{"experts_per_token": 6, "activation": "reglu", "tie_embeddings": false, "optimizer": "soap_variant", "steps": 10360}
Below are experts of layer 2 (counted from 0) of a mixture-of-experts language model. Rows are named router (the router's row for the expert), gate (a neuron's input weights, with its number), up (a neuron's input weights, with its number), down (a neuron's output weights, with its number) and show model dimensions 0-255. Each number is 500 + 25 x the weight over its row's rms, rounded and kept within 0 to 999. Numbers have three digits each.
After each expert's rows: "gets" lists some tokens that make up at least twice as much of what it gets as of all text; "comes before" lists some tokens at least twice as common just after its tokens as in all text. This comes from a sample of Wikipedia text that the model never trained on. Tokens count by the router's weight.

# expert 112
router:522495533469541470469474490500457472467501466531459489477483505487484528482517515451523541471546470519494493542456466520487525501523484512509500532495523504487469490515535536504503549512463469468493484530528524508477489510523530526472479475501521524534521453496503477485518484484509538508530516516486450510511426513486516485525438494481441506464521482488550514545532476517499498494525477523496511520495490561513500504522438500451462500464536502489509474452533496523524531470507508548501528518482497540471514453492519493521538528512446518505532509496505504465472513482474483469510521512496472452513512509497497481500538488471492475513527505502511516508507503533466532524512475506481503521498482478448507507485462516475495504466530518516476490510506503465526491506512516
gate3:500497525491495502508500539495501465518492502495532554506486528489547488516505506507471495494505530481465507510516475528543486500513501521481568467467499528515506500541520494489496478513561488512506496475508416506505501512518521519499582513497487527478503523555503501507521534514561500492498405498494430511495504485483501488501499524500511511513505571515495511500517489498409549499542508520496500503527521513474501547490498506485489492490545517508513534450491493505484517512436505529583463531500456471507504469507501502506482489540494497513534501515499548504501489467522502460476493470530498488502502499503502521479490507482508428513501501476469507466451500561504513483501531503469501481522511524508502501516500478498495492500505496493486511499505498505511498506491469
up3:515498511504500484420484466484499475500494518482530502499508497474496498536554500501454523462491491519507488508492501465502562473583525503507508525505499498505510502500500527492499481494497519450471499503467539531492504496473445475498493498504497535481537520500500485498501502535497493431515499502505482534494501523509499529476495502530544513497508507475506560500498538477523583505502500508500509525482487466500471507511497495486485472532495480531511495489484521509478508470500501537473502459480495483530504524516503491448515492499499496508546475508506496489544521501443492521492500500503501498478474482504482540409517505501481508472502504500471566517501500458523445500494543487502515552505532512481523525496494589506506519568501506501519493497548477558521461509500498
down3:497505510592566503509511499559507464518475513493526520486503497502574510508432529508520503526499411523492505492496493496498496525458489510512488470532511510471478520500494486490557477526498504502497502498502494467483494498479530501454499500496523500516500494529485511496537513548489511504477497506489488489498497494482498514491455484482442489532493501535508510461457511517504499477505452477500503501509494530499513492528523501495500532493503538506491488516501536525503500509463478518492496430482494484475500472513478482494510500548501465499446501500497500542461500484482502522512496484550500558527486499498496502551502499490615472508489552445514491504513531553505496557563508510500510472498521478470501502513524488502467517469491516491508499491488507500491499506498461
gets: "=", "\n\n", " \"", "\n", " (", " ="
comes before: "=", "The", "\n\n", "In", "\n", "On"

# expert 69
router:559493537516471504508484514489492522491506495523486504476456572449538467478546513470504492517524486550501503504524440498470486476516496489468491520543519563476493468490512506521492506517515470505478479500508490487462492487500483504477478497509515490489483479510505486517516518510516506505544496461496445554537476527476521514514486522481514509484500497446566513521515525506499471486525522512486485483483556523500496524518459516465503499513528449455547542499466513457479521452495517547526493497526485501473481485519549511464497520459505514488493501512488532498516502493498454517491530492478515472491501529492545511502509501529510523504509490490505523448544447493495535530525507496502483476431535515507535528514518526492513514500504542530516493499516541471460458505537490
gate3:522493503481541498432500516522522482501522489503499554484501504482493512525548539513546500503495521498501477496499472477477503483504496458493483500491497538495501494528531510506522506480484467529529471478501515539499495502479500489558494514502499499501539543500503493500551492499478519497494491507521500539453516490486478521478472479488519494561435494503504455512487485502548510459521499499477547483543491493493567490517492479515506447512535478495463480502460497506506499428487463501489511489502462503547499494508497504509464532539503506502482515488487503485487520539503496481506499512529497506517492526508490426503501541496489458509463391479522497482504528503506511579560516541518499480471539463508501517509514482469499539533535505509495524484525503502522519527479491
up3:571493510510511499500501487501488462561492498466533480498466502504489497497502500488515492503469488509498500521503501502502539497500491503498450475542538466495461485500494497456491499504499505513500493492507540501488502499464505488497502488540480464494458489437444513516465507481578504497511499492460517490486497464478500535530522508517454505566550467504505490504505476499521492511539502489467500506501505492468500497541496512518525548494506501504485560498504500529507478511500523491462492530467500465497539497501560445502483449476521574470494487498506454485532509489500597500499510554484494449512498551530518481500509522576515495488506486496478497500485502457488461517517494498511471522496557514520495501490496492500498520517510533524485540496499552503510521501488473
down3:508509527511473572517477520500561519558497512553500604497499478485522497488510503563522523478514507477496527509517506507488484502509500543495495500521480586497497513454500513501500492492489502527484450500510488548495523471501485500493512492496537510475503488485532491491502490500507498526495482499503495519542541497518511505563478436500551519527490505474511475512470556490455506493486475497503502510505501470499500451476462455460486511509496406499524499526518494486504491483504512504473475466492500486512500501573470481498500507493494481508494526491500495500480482508510495500467499481500519502504508485534477479527510496506507546500497495487507563502490498530527451506523511464487510521504522506506482554504441526474530509526463483560515506493495467497485502506520541
gets: "ed", " out", "d", "s", " him", " there"
comes before: " to", " in", " that", " by", " the", " a"

# expert 16
router:509562498464503442491472500473496540459521518502478465487477510492521451471546483434520508471500491502480486473468467472482494516523523539511485498512495475439506476498535478527492497518492532466515461514524479532452478518507455521493514478465547472519471474501511490507540489492502535503540520502462474539470522517474531452519517507479484485502504528465496486511526472482518485535522484518530501492467485494515480499538458512509504536515549478539509500471483519490515517524485519519499522516533511551483494503520496535535542506481483463494532507533528507495471522501534481506537493517470460500501550518474479523496523461502534480493536496496492492502502514523476489537504493428531491520505545558509475517531463473527529497505526515534470503517531498530487485497498483
gate3:481534473491501493497490457500503508500497489516478487498473550498502499504523508485496532497500503472486505480482490526520481507411514526518482495539466533493505501508511506469511467502493520532493523561536474515468512509503493497447489514505540490514563492497428515502504518499489508492524500529481504526498504507499501515506493502570494502494519397538500514500503500505522522510507496491510519525447516528499453430519559523488516488473499503499498508467533507510496504503541487436520497514492520510522481429500434477507511509481524491502489534454497519544505485496498506507513504452507427495496487477481497481452519509516500502496546499515445473505501540512488503512518450479501517491489499507519515503516483489497489500502513488506502499465499537501511510513549412
up3:489463513498548534493512500485507512530513524448488488495476487532475510492547501509493492536483519531549498572462458508487484453499501494503513509503456501449499500473505496507495512478528559499532509468501467495509439498444505548496492536592491499492489494488535501515462494522478533537524478505517500524516489533525517477511500531514463477455507522456507494509482503535481496423489504532520512490505498520511524503505516491493510496500509502509499481494428496488516498509500508541462527464460502482487520504515470516441499576566447500517508519516497457492526522489493486479501489498497495490477508524499502499508489503486501500465513498509504497425492454490508502532498493477502490551490497512517510478506524516508550496499489501500474500552482496498535480513491459
down3:500496496509442490510515495497484486502491507514494497505560490506518534427494491490500483500507497493518507503445505507534536521491522496499484494513530486536512470462495509506505500534483484487479523494436504551541518501487487530465506579513505500506500514483495505517540508451553526484548494494533469502501559477476528509527521495492500465496504497450528557503521495451514510486509501520501514527551524502514496504504533514502505523499497500509475483522505479495497445510496512551487498466531511510496496536497503542510479468502492520547513531458490497547498489495493528480532521496581504496492511530530490553504522492491499503506520480508450491461557533476499524459484544515534449495489517498483437516502502495487503495485446493515511574463507471507478495500506501
gets: "\n", "\n\n", "  ", "\n ", "\n   ", "\n     "
comes before: "|", "-", " -", "The", "In", "He"

# expert 127
router:505528541478497457496457533504497527486496461539489474482510511499508476507535487490522513464472517531476443481445496491513430473544496479496490497514534554483471435508490493515452505526485496492481500507528517505495480524508491540477494504513545518502488512519527506490530522556521512519508480508488505539492474518467468510502484499489482511455504531490526514495550514538531510543500462503519482537504494490551501550531493533513557509452484511468508488475497492476487523482477502531489490504526520505492505504482519524486545501503515476490538494498462518493506528510503496535466520516482524474490545522477512485453526509448559492509548491516474492523500489533465461501482463502518529437457508475497522483487499500492533477484548502549536473504517502503490548506522481
gate0:534512531515486486508500477504493467514515490490446512498527500525496483501500525540522502509473586498515470497500464511516482507495516486505517499515530480560488494518471509492496484540503505505412495493506467523437514501487502489437534470450568544523499494484498510498503494518484499475521496474447413514499438504491481492504508490498496575489479491515490479487554501519478502497503525545508547486476493470510493538488499506491488544482563524498493495494525526510498500520491523555500501464544514485506556477499509482478483535458468497538487500498453515505498503485486536545510494534481501507487501545493547520509471529508506493506491501501528508513494487521482472521492505488506516490486430493491517520549494494504480498518491499509481492468512486527456496486491495
up0:490494484497475489496500481494534522500485486498500574481507470514495486498613519492508496531544520483515472504491510499496493494564500470486452504491510501487482501507459501497497517504473539473497455520511460442526457498458495498496487507487504510463502562498405500502500503500501503510500507491490471500497505473499500501502507503526512523494505493492505485507498494529516513482444501493495512465489493528573550504535564514482520491551448481504509478491525485442502581521531493471501510512518501501500507492463500488490520535523498492544525502430474500502499493502507506501488508497514495499522500540501512503451502498549429484552522497500504502573504546500500461504486474486503526469499502500515490487483502503523527502490515499494484515521510540491499475492481496
down0:498550497483467513547489498455485470524520496509486505514476498537510461474455500522469506500501503499486506492575502498523497514474481495499500504503509513496559534524501493499513422488459556492534539504504467497501554508487503503525535544500477503526440498493522512508488482447440502500516522502496501504505516490526500510494445506525503500516501468490495503493527481532496538492504481494532555483483544476502504437517525463501495448495507543505450500504487487537467490481550532478506452488497502524500499514517471496457494500500497533481423504465470461502502509502463511539498501499554496499503499525480493495502496502476506498454513491504480500501480504492500489484529474508477506523503498522480433500534488537501475501528440494500520482495560484477505508480434490
gets: " 1", " 18", " 2", "19", " 3", " 4"
comes before: ",", " |", ".", "–", ")", "0"

# expert 29
router:513511527501501463488441528498480512457490492582495495496530537516490503463516485493543497500514493549463490532446503479478441523507493494478488495538497530487495451467498492504468519508516555497498493490513531528483495505500502492481518523521521520531468481522532483499549510541503519511466433508497495569499470535428456520506478516468499519443530511482524512490498495500526518488491474522521501537489503473503518521510488504479523515483518517511510493444485537534491502486480501517518524512461510502471466494467515461514537495490531475487522489502487522457502476512555478526480489497463504481492531493474453510455508478477483512511538471541542536535519499485492489510502491510525504472473515485440534495523511527492488472485506502509543508513529483515487547467518484
gate0:522548508453493493510488507498519509500498486537465492502467531525511445477516487449490486467506486494497523496487522555492537519485502515488540525530503501500525501500491542534477497500519497505501540523492502499468505497503485506486494510507446498504503499460520503496499484501413497500499512494492505518528500544491511506491556449491516462501486522536501450523456492502519486444512479496512515516509546523480479492500516496455500511495468496519531476521502499536525500517505466476498481420515550500506484491497495493488519501499508515504551496503520510459525496501499504455506505427508495527504502498497544506471523504456499577517501507531550501500459481488507502525513494502453489528490514544511503483531556547495514481465444438512513490556502528510460555498500487
up0:497498493489559471500487516504502498487526494524507475494530499537431499535514510546554493499494528494473503516475499485509500509492486492498461500465509480480487500501499500510473493499498508496513449500530491473504491480523448514498502465497567499504529485499496496469461511512554449514523499507502464456492501403501542502502491490507476498494487483521525555525508477497523505521494469487466498463498438525520489514499495534502502530505501481483486494506497488447506498478532499454404501499505489501501489511499512472508496501504486499467407498492488497522507514484501505484523527578499508489518501488492521500499500538505500432528519485467488499559524522531510440493497487496588516492503500503522503465488461514501473497542493498496509502469467495497531497513505508
down0:536565483521475514451499500533501485525499498532493501478508514471447564477522498489499482485499507504423511499510528484494504506498521442457491494511508480497462504520499479474531500502513497471493510500510517506501485507453502528479493498500497527421503498486503471495537506473535496530504496501480475506510500446495498495483508520446481516505541545510526527482520520467521534492500532469489494559507491510496481532500501504498519484495505493485537503526463515511506511493540501556464501551550496535499483462473522496463506491501491493479510478483547583500508496503460492481529548430490496482446507469537532496486521531449544518540517487500475499501520498501547493501548523496502494507444525489502529499443502509487486502453509530514508504506492497499522505485486500
gets: " 1", " 0", " 2", " 3", " 4", " 6"
comes before: " |", ".", "–", ";", ",", "0"

# expert 27
router:518525513481460450464466465537498514475460444509486488462501508456487505437554488507504486530474484529480485501508467506506502538512523517534505509504500488451521477449519514509522491477486518439498478516537497482510514482488484553497482494429504489524461506463493476487538481507510542480512506497492514483494500498489496434527496505493481519486493510496522493487536534509493510525490536534501471454488529497490477500495456512481469506486465506516490532505525516504552495488536535495517522468493508515454476479471489510516509457466438474510493495503516508502457455515505490482467483501485516452525499539474519488505544485493505472541522471473522507516517462523453500522483478496483483508504524509449529493516514503489517436554495508523525510532501507463563515512484502
gate0:487502521505490469499526482506500500499514497518513438490507453484510498499500554499501501527470530523488437435500507500528503461524511508494587471493483499502491505519488500479515556458501479474502501514500511546488542536506492502516501506502485504504502461492488501503484465522503498510508477508508493558503490499501497544539466453490500494513491499505459524491505548508512490544411520518541492480526503553515501507513441508506543468486513501521490518469509517496514511491476503516484513539508490498499538510501487539506508500497535547528497504491534495518490545490505482498487514508481505498511506462507507486497499523419507494498501455558513510502509463486530491477539524504512458506495551476489475502525576520405518488512504485494519495500500468529554499505479489
up0:491517492525496496510501495500522476487496486501494462498563526501472478532546544510495502444519533494450462455547481516532444509500465504489503542518529540484561490488502476501499504510496487496524497499514532501491528533508493484512449500500523499517507442486455523503498526478502474498462480538485471496502519417508471527538487454507513484507493429506438498475486496553489500502492502484461493491460476509494509468542462498483481488497492544515490503506469487455529468573552564496493500500495489483507490497523467505525501495491485499506517484460527517529531471477494515519469537485500482489525498503509524514503534504497510500501478500522477481499501543505516507505494451505491482520497539493517498496485505486495497488504503475505488494548499522429520509558496553
down0:492520508511454514504496498546507497530524504534495499532522450454513525514526499473396504538458533498486501496508495496502524512549500504433438486547513507492498467536512499494485473533502490481505487523472502545513462521438498505500517441536530496525488499510494502499486501510503522495494480492517497511509490503484518504500500583535506499491496518437536532506496559504520511499523499485488539513467500504485482481501500498443481496460470505474518505482465502491500501488480501582445502497499501509485508506458455477507498469476500515453491515500486498503442488488534487481503454506482493497492490497503517476496504455522498498516496499535524496503466508504475497542489491473522480519533518521548513501498498460527492504494497442484498499501485503471501537467553457
gets: "  ", "-", "\n", "|", " —", " 0"
comes before: "|", "-", ":", "  ", "on", " 0"

# expert 70
router:499530527465517466486503449522500499458484470509436485492504499502562490453526512481537482467539481526496474445480492497481479545530510480490463496522502486468490515479512497512502520517488451486517483529502491463518494484496502521467464496487525488471500513483478496483531511517506539502490496473465510526481490492492487473486498533486479521480505491459517489529497528545513485534520471457484484459456497490501467526530475503483523512465495497439495482521547467506502494529504518488529524460516509507469528472465480516454493502479529462499487530475513503520510487514463486510491518517440497450504517466488534498487517452495535498494493478460556492536564479511470500559540462514539513504489531508481543494510500481465494468498490514509512508538521560493508503491523444
gate0:528489498505593492505499465505480523486497500446501484499531431489501494466507521510463500487500473497480526504514474489465489551502518531521500500500484526494505495502529527549522496468491529530480501501498490477517519493495481495468502481516479542500518502501539502502515519454576500503504500497463531500510510505544525473536503500516474475502527483523512498519496568508525487530471496515485503501472492577506502434487501510524488500559498501567517485505439519521506483494500479491551472500487503514495491486456497499500507503496544508483510509489517481521496493514482533500493499504500528497492483487501520494534503496534505515523500477506538492481484470528494501504501484522530500457503501466409491524501504546498535512495503456486446447509479522432499503478497422
up0:495505505507503509561527419504499503448503500495529501446504480511485509501494554504552500501459413499508500494500491499511504503509526494494506439493499498526500500498499528496524501483500507576490487500481476448497515525477496506468499540450506486504476492525491513499509509472524514482501475523515496502500477567506453540471481505494498501491466439502532542524517490542506500498418478492549496498479499507505473498459493500514573496523429496501499501494545489489510496509580509502530542507562528509512497462491469508462475504523521460502519503478506502488501508507519500510524493488497497541490499491504503498553495503498501478503511506510500492498518504583510473480499470504501505449501524517498495502513513512461503487468508537498479484509515539521506492497520513
down0:480477549507535497495505521484501497457480489503486499501499459483489506499461501492470504460482538498516497481520500498484473500490516486522533488500485487510501528534534554537410483462502502511445496534477492479505490497498515490510520502493505501433449463499466523475503501566523501567496496500491504475468520550556499492465499508463502506507503436517487502478497544519577509504462529495524511500529500498506504446473498457521501510497508500483499491460451492498483489542489499505492483477501486444507420482522433523496529492460513465501505506454502466491460499524516490504454483486501498532503504493489493495503493480515456531494536523482535518500507496484535517501478472510501481469556528500500448488521510498486501454458499516509481508498503494492502505495500480
gets: "-", "\n", " Born", " Species", " Class", " by"
comes before: ":", "-", " Born", " by", " Country", " •"

# expert 35
router:511499520443543473472491487500460483453484463524493501462504525469544504492509504438486515505525443535502499555481485515490514487491509534487497500499543516490479498516557499498470526501479485490469486514488501471453512508484528513497513443505499503486496476532487484474503504492514490521546504533494487514495430518473498476524473511460433482475486488462549511534526487488512474505522467523526506507469489522476518510498439498502502475481527497495523475511524505516531536468519510521482534521483479507496517428479503498486525497504470509478542532518475537477508516468479500451499506503488517470490493473483557521460532480460512490535514518483504526511496515522471513564514476503519481475495494506433493511506485517480494516505528546524476497527499475465533510495564484
gate3:499503502490547500488558504510475539531502488500517503488514515497493460520502556492423500530485480532509482496498474500495546493508498446496524520492500549501471515523508532533575509507524525501507481537512498500497500502517507514524455502491506510597495489500500443491513516509499466489509540550521512467507501495490498476534500448506487490478500464498503506490496465504518514498498476493493493500494539477510489499502485460497564511504532498509443488473523502495488502436527516496501492517500478515504494518520472515483527541553505474503484502491491456509512498479493501569520496452565487502608503509512495499516499505501503485499540497541494500526548493497495537548494594500508502497502494463539499506482498512524510517486483499496500479502497503495486477487490491
up3:505513496498499516493509540506496498497458513520489494489436504474497453500508505461503546487506500483493529499502549489503580532488518479504515500501512507446509497504456451521485449492509484495487537505507506457499496491486492482497479463547538493501544537545501531530483527489567514510500491499476513494498499500502497494518487497509499520497519496496502477523525514503499489524481508499492496492499479501503500504485482471500483495478537502513549496492513517455521522505482530477484484505499502499540503518395505445501470459500522503478491491491498501507496494500501520497504530517498497389509512502505503478441538504464489505521472502528533493471494526471452508530474509507483524502501487392481488484526499505485508528543506499510539518486519533523542495552495438
down3:510514494500455510546510496484540499498476537494556491493499517515508494468499504498499503472511509511487477507502501502496502558501483414478467542523486417478499462497542442507512521502505501512533509501508497503504457489453471533494549498489543494485486472496524489510543534519494508470470480526483499490516503511497497538496480564529518502502475485522482506480458571546489474506495501491449507486478478492468489512510495496496474508496502470524533504426467519478486511501524495491480494514537516542510480494518470559487502485488507483497510505474509487494553510502547501508503496534481504510498502455491499502506514489466497544482455485499496479496505497500500418503481582508517496499523507498498480520529492471484502500539496499514451506495497506504494592501497482
gets: "\n\n", "=", " =", "\n", ".", "°"
comes before: "=", "\n\n", "The", "\n", "In", "On"

# expert 93
router:560513500513501493501482481528472527505475448531505465502456511510554501451528507463484519499548481497480485549493514459474524527519524498499529514539537497482483499480508511521516579482489510502501456543504527496504475492483463489442501504427512484516456503486540471517558484497495501470494491537470487532469478509467460514559472499430508488441539506519498492496502493514506520501494497526470476508488503475474528519508437559504510492521492481498490491531531531512486556507499496519514528536521492501481520509465495493495538496485457524503531502516518504484535514481484498479486513510470502475491497501464521498518496530479506503510516483507505468497499507498457519473505470461534464481500498493432512484548496503464478451489513498538487513493520517499513518499492482
gate0:489485519532443497518475573482502510518496502519485504506491482496508517506513547508521491504553489541502528460474511542520500512507486493492460475492518508499494503520496496479499494514511489482498471500560496523507437441500506490479501537498508507497501511503502476492494520516497520457502469535510512458522526465499586524495496496512449498529500498554498473509494478496554504494500492524507500500499458495523513509502480500542500499491556483519522502538515505545518515557496477502504501506448522508500506523532499469494469533517545502530473491469512499493498490501481484483493588499527491493537490505428500487546491425520475467545456489539511502499508498553487466499483500500504499534489487473497516447531502496509500494472479505481500501517440504459507443516500512
up0:503495507464498503506482518486492492505487502504478504499511496481505543495499509503501502486489495547512576501502447500495488507551483511526500499498495508509491496476502444492469504486537493483542500495499500479538495499468471500490498480484533504480498527500499507503499503501534498559462497502500495480515500467508488500496483505500501499499496440472428498502502463503495440511501494556571497516500581501463504458500489447515525505503497532480491481494499523491499523502476481502525501546499506500527472496562434472530500555477502526494530503494533500484496502589499518538520549495466493498503501528500507495535507496480535507485509487479499515500526492405524464499500519457563473516489521509500506512443460490456510499516479508558521513496488509485511499496511553
down0:584514560498497495546533502515470513460505462486508491501477503506520506496474528510496530534503489495454496499524480430486476519496503458422440496494492479511497491499540467528496505452500494499509500499482505497518543560499500486481527449497496439580496433501498474484548515510475432504486485505500517495471529533530488494466499491503499472503502496498499496521508499525500495511500513444454501513500484542492479479494492509491499489513513533517486511436491498487488473483443460460500500562453532518516488502500515504500500498473503502488510493496501482496541508503476503500526446500501455457503578495509496491517436491512499498510513435485525512495495503488509505484498502528478487500496501542494538486475511492513493500505500500483468499503477527503500496501501482
gets: " |", "|", ";", " /", " →"
comes before: "\n", "  ", " 0", " 1", " 2", " 3"

# expert 3
router:495525508439499468449495534499496515430504454508451470462502507509530472476521498460543455440522491536494488485470460488477513528500509552489467481542513506461490505501523496508514499539504507493487447505521516486481487512499460545528486477482497490472496506497517514488584496500515529516488501507489518554481501508476505468526493524439483518501472495453516508518510524532496502517490493523490501503474475488521456500542449503471496534524478499478507507523525524480482508528497514488527553484518504543471515464470504524516528507513521452477517539487528511508505492475487499490514533518451468464472519468463514530471530470476512499489491509484500479527519503501454493535525497470528491525509531527481545499524519469469483518503537536537494502520508524500526490497526464
gate0:440522500499534500503479489487490421504502501562507502456490487523496503518524493512497511479506503492512579456521502481508533488480484456521505502500509499504517485500538538506446500547498497481531494523512500469498461446495518512503497496518479495512468499449466514525479500526485503501501500482523494495477483497470478501515499456534533508504490504501516491500488493502506522485534480433502525506517483526490500478456500442510504530502469489497513496508504479469500463498472500457490476499497530517499486498525491507511512500499520531511499509542478490484500487494501475510472538655578452496501496491514500480500532541460512496504462500470479501500500497488513499490505498505503546451502502513523499493502466495504459483510497492499529545527499503441483499464549500
up0:482469508496499512558486498495497509469500521503508475543552444504500509455509436524495508502495525471529489511496541548489486500502531487466451495507503496469493535501476498497490504499503497489499515504552481451496503498479486486505511508500487495541533556516499492566479493499496499507521523499497510533534478487500533518502494492434475499461506494525467454528549494523501489500495537495502484500508504485501517499507492503534531476538513523481467513511488493463576494514500515497514485484522474512473557496496507540493570470497500552498503500469477542498470502509453502447509499499496476471563450502504556481519495521504496497500527500499474566478482500453486534508490501444502499554487492554452503504501515501465504508490488511547543497536521495476521494485497492
down0:494501498518496500498495510484501499500494500506494501483562508471497464444568490517498491462537500518514451481560498500504461504512510501530493504497502476499513501512500414511502495515437500498491528502501454454485412513471494503500513554487509491476507508502500505546482501465489510535516470483469494493480495501500498500501549515466501513506510501500500514516500508498535514490499487500532492486488501489544495503495501463490530524552478428505500501549497538496489509517514493495514524499580496486504466440485553496499516493511487504532498516543492521478502482502494496492493507505537524492509511500505507526506530503499499492490507502520446513514524455469490521495490508466508544568488567493490500517474504497492495458424504504531504498533504534454417500518474504
gets: "\n", "-", "|", "\n\n", " Coordinates", "\n "
comes before: "-", "|", ":", " •", " Country", " Genus"

# expert 13
router:527510512492492513480462498523480499481478457530498472501474512503531515450557497493492514496515457511492490564488489476472510544530531525500521498534523479463453488500500510516509552499481489462475467539505531462504449501469472526468492486466513458475482491480496451523551477484508535481512495537494479500470473491464449524572497516431487486452540509506517493500514466503469502485477482533472468494509480497500506504503458551472487498502506504481492474525518541465505566509507494511510557505515507498485523487447527467494526505492479510505537500497483482495523536482482507512490489533505497469515494498491522487528520526472522498521535498463520493468500504497462516517485426473499473467515516485432514498529481507485507461505526526535479489499474520489501511482507486
gate0:512474520498501532467557519457505445472510514494426492483515503473526495495501448511513500495480455546514483496480498480509502518509503502507524506504499497509502498496508488530517517489495486524524465500524517503436513447508526478480463500491510459492443458472480499497439480503468488588502501527497494506502525496504476521481515512533493464504498544489466448506500506502508458509500500501506482477500490500504510509500501452497516546474467513523476501502482504504497488501510502465481504496407499467511496500509513510482434517532492506495495504499496496503496498517518501502447526493422527506454500499486493488519519502539446489499499499490515516494523498499493497473503505563530533500531509508604466501512499491520497505527525482419478504472490503495498471499517492
up0:501460569500526516465498485519512455442553551531526503488504483497506500490496506483509517495503495495514454506496522494493498498496518493494486485541503486466478453488485465500554426488468498490471496496539497490500506520527530503482503499501456442509480457515506514475479495514510509504528530521503487493492504545512560502489543485516492456497491490500510512474509498500505470503498491538501500496487501541497478481473555534508503490477440496533460518492489493471502503515539539496514542499446500474423499546500501475503513525501490511502500528528495494491436491473589537493450486494417529495512500500500501507527506532445527497486497500493500491509499505560455499445514491490505521560486490510492497517515472494464493502500500506522483488499493476500493494514504505
down0:498427576568549519498488428464519429503502534484496453518545502484526495529500501517440507496516507519503525480492494499496529491502507498544474506448509503508500499478475485469483503484509511500498510436505501500498493482539567501480528506501512561532514476527491454500478498495496487503518525520521502430473515517471483548506500503503506491502518529500509504499501497498537492522486503509487497468508463498450508499503514506512529482501499495513499501468505508501506465497493498504475516496469517499502514500500493495493512544522499576495495510510491475510499474534511499479500492396503500511496515489508506501529459494545478498491483487499476501478491506499504564489497521501501500501481525505571501500529501480479496533500496511477504528481495445566461453521471522
gets: " |", "|", ";", "  ", " =", " information"
comes before: "\n", "  ", " 0", " 1", " 2", " 3"

# expert 48
router:553519550473504511479477495516501528491519500525485490473437562445542468480540545445500499537549462561497493516487466494478459478504500505487517511539503539498484491480497493508486506483516454451512503501494486478498495483482514520501492480505522511501500450499506490537498567496533507501502482478473479537511466546488520494532468494476498472472516501463559490514486524501484511492520505495524493487489528497498519524498478517419488492497557467477520535469479553494498523481504490546546485492494515509478470475485522539496536505484470515504478527513500552497495492497464472493505546492491485474485540482501553508460540509508509511488527501499501518449534464486503519491531519509516485495464541525494526511539521508517509495495497519478511464487524548493495472502500485
gate0:497576503496499499475452519444501536526511494486485479558499476514500493501502497545501512493499491525485536515509499481477500488507481501501512513497497500517498504528527504499500482468493506406490490498495455507498498485501550520502515527517507422490491499528551495495486537498496471501526521509468553443502539478520418501505511522470490454503481524481523502490457561505549503496490489483464484493498522501512502489537494498500471503499513513513439506452478503588472507505527497537486516505534433499490453471477500542495488503498549500491499497494444459492506492499497507494492499490493497513498498493502539502495516468502497498486491495504493487499554543497496498471500505501483500462468486509510473486503501505492525503479522431511450443500551531502498500517505500
up0:500508483533443499548575532497501462499489499510436493499513505521500488500504450565512488485501430448505496501491517499563478496485480497508500492529499517494454526506522497503501550486532567520501487558473507466523531515510452517487469501531519524492500496502463496501539497489506529464484497505494473493446501502529517472513503502499502554508479507495489498502502492489482492510526516501467522495512455500499492563504531437498529475489503545478506514523467480500462477446498507493500496494516490508500523488474505563481449516542551494469503486502510504516499492452532487497496489514497517490500509497504500493535495516513430500467499505496464533535498499520499498501480496508486478488504469542490502459505473482474537484532494477541465468500510434487503498517488538
down0:489529504435501503497427501566505504505519500524495469516501500539529511498539498535476486468499497495543561538469525484498462508500499520509501493496500477489447518449497557488498509501511511501500521521514494490507509512465511509512472507506483531467490501514506505502516495502504505509452497497525487500502460485514503494527478504502453502491472512501527492568535498493541503488522499568488501551497482535484469509501491497505504521543496496458510555477517464514487494497495509518471498505420499500541475485478552498498461561490471507515515546518492494508492524447502502505467488484454420501496498503476484518496566489496502476496484513489492533452497501501487443496540488458513495505502476463474502496487488459474521489482516457502496495533497493551504474546508493
gets: " to", " that", " was", " had", " he", " made"
comes before: " the", " to", " a", "ed", " that", " his"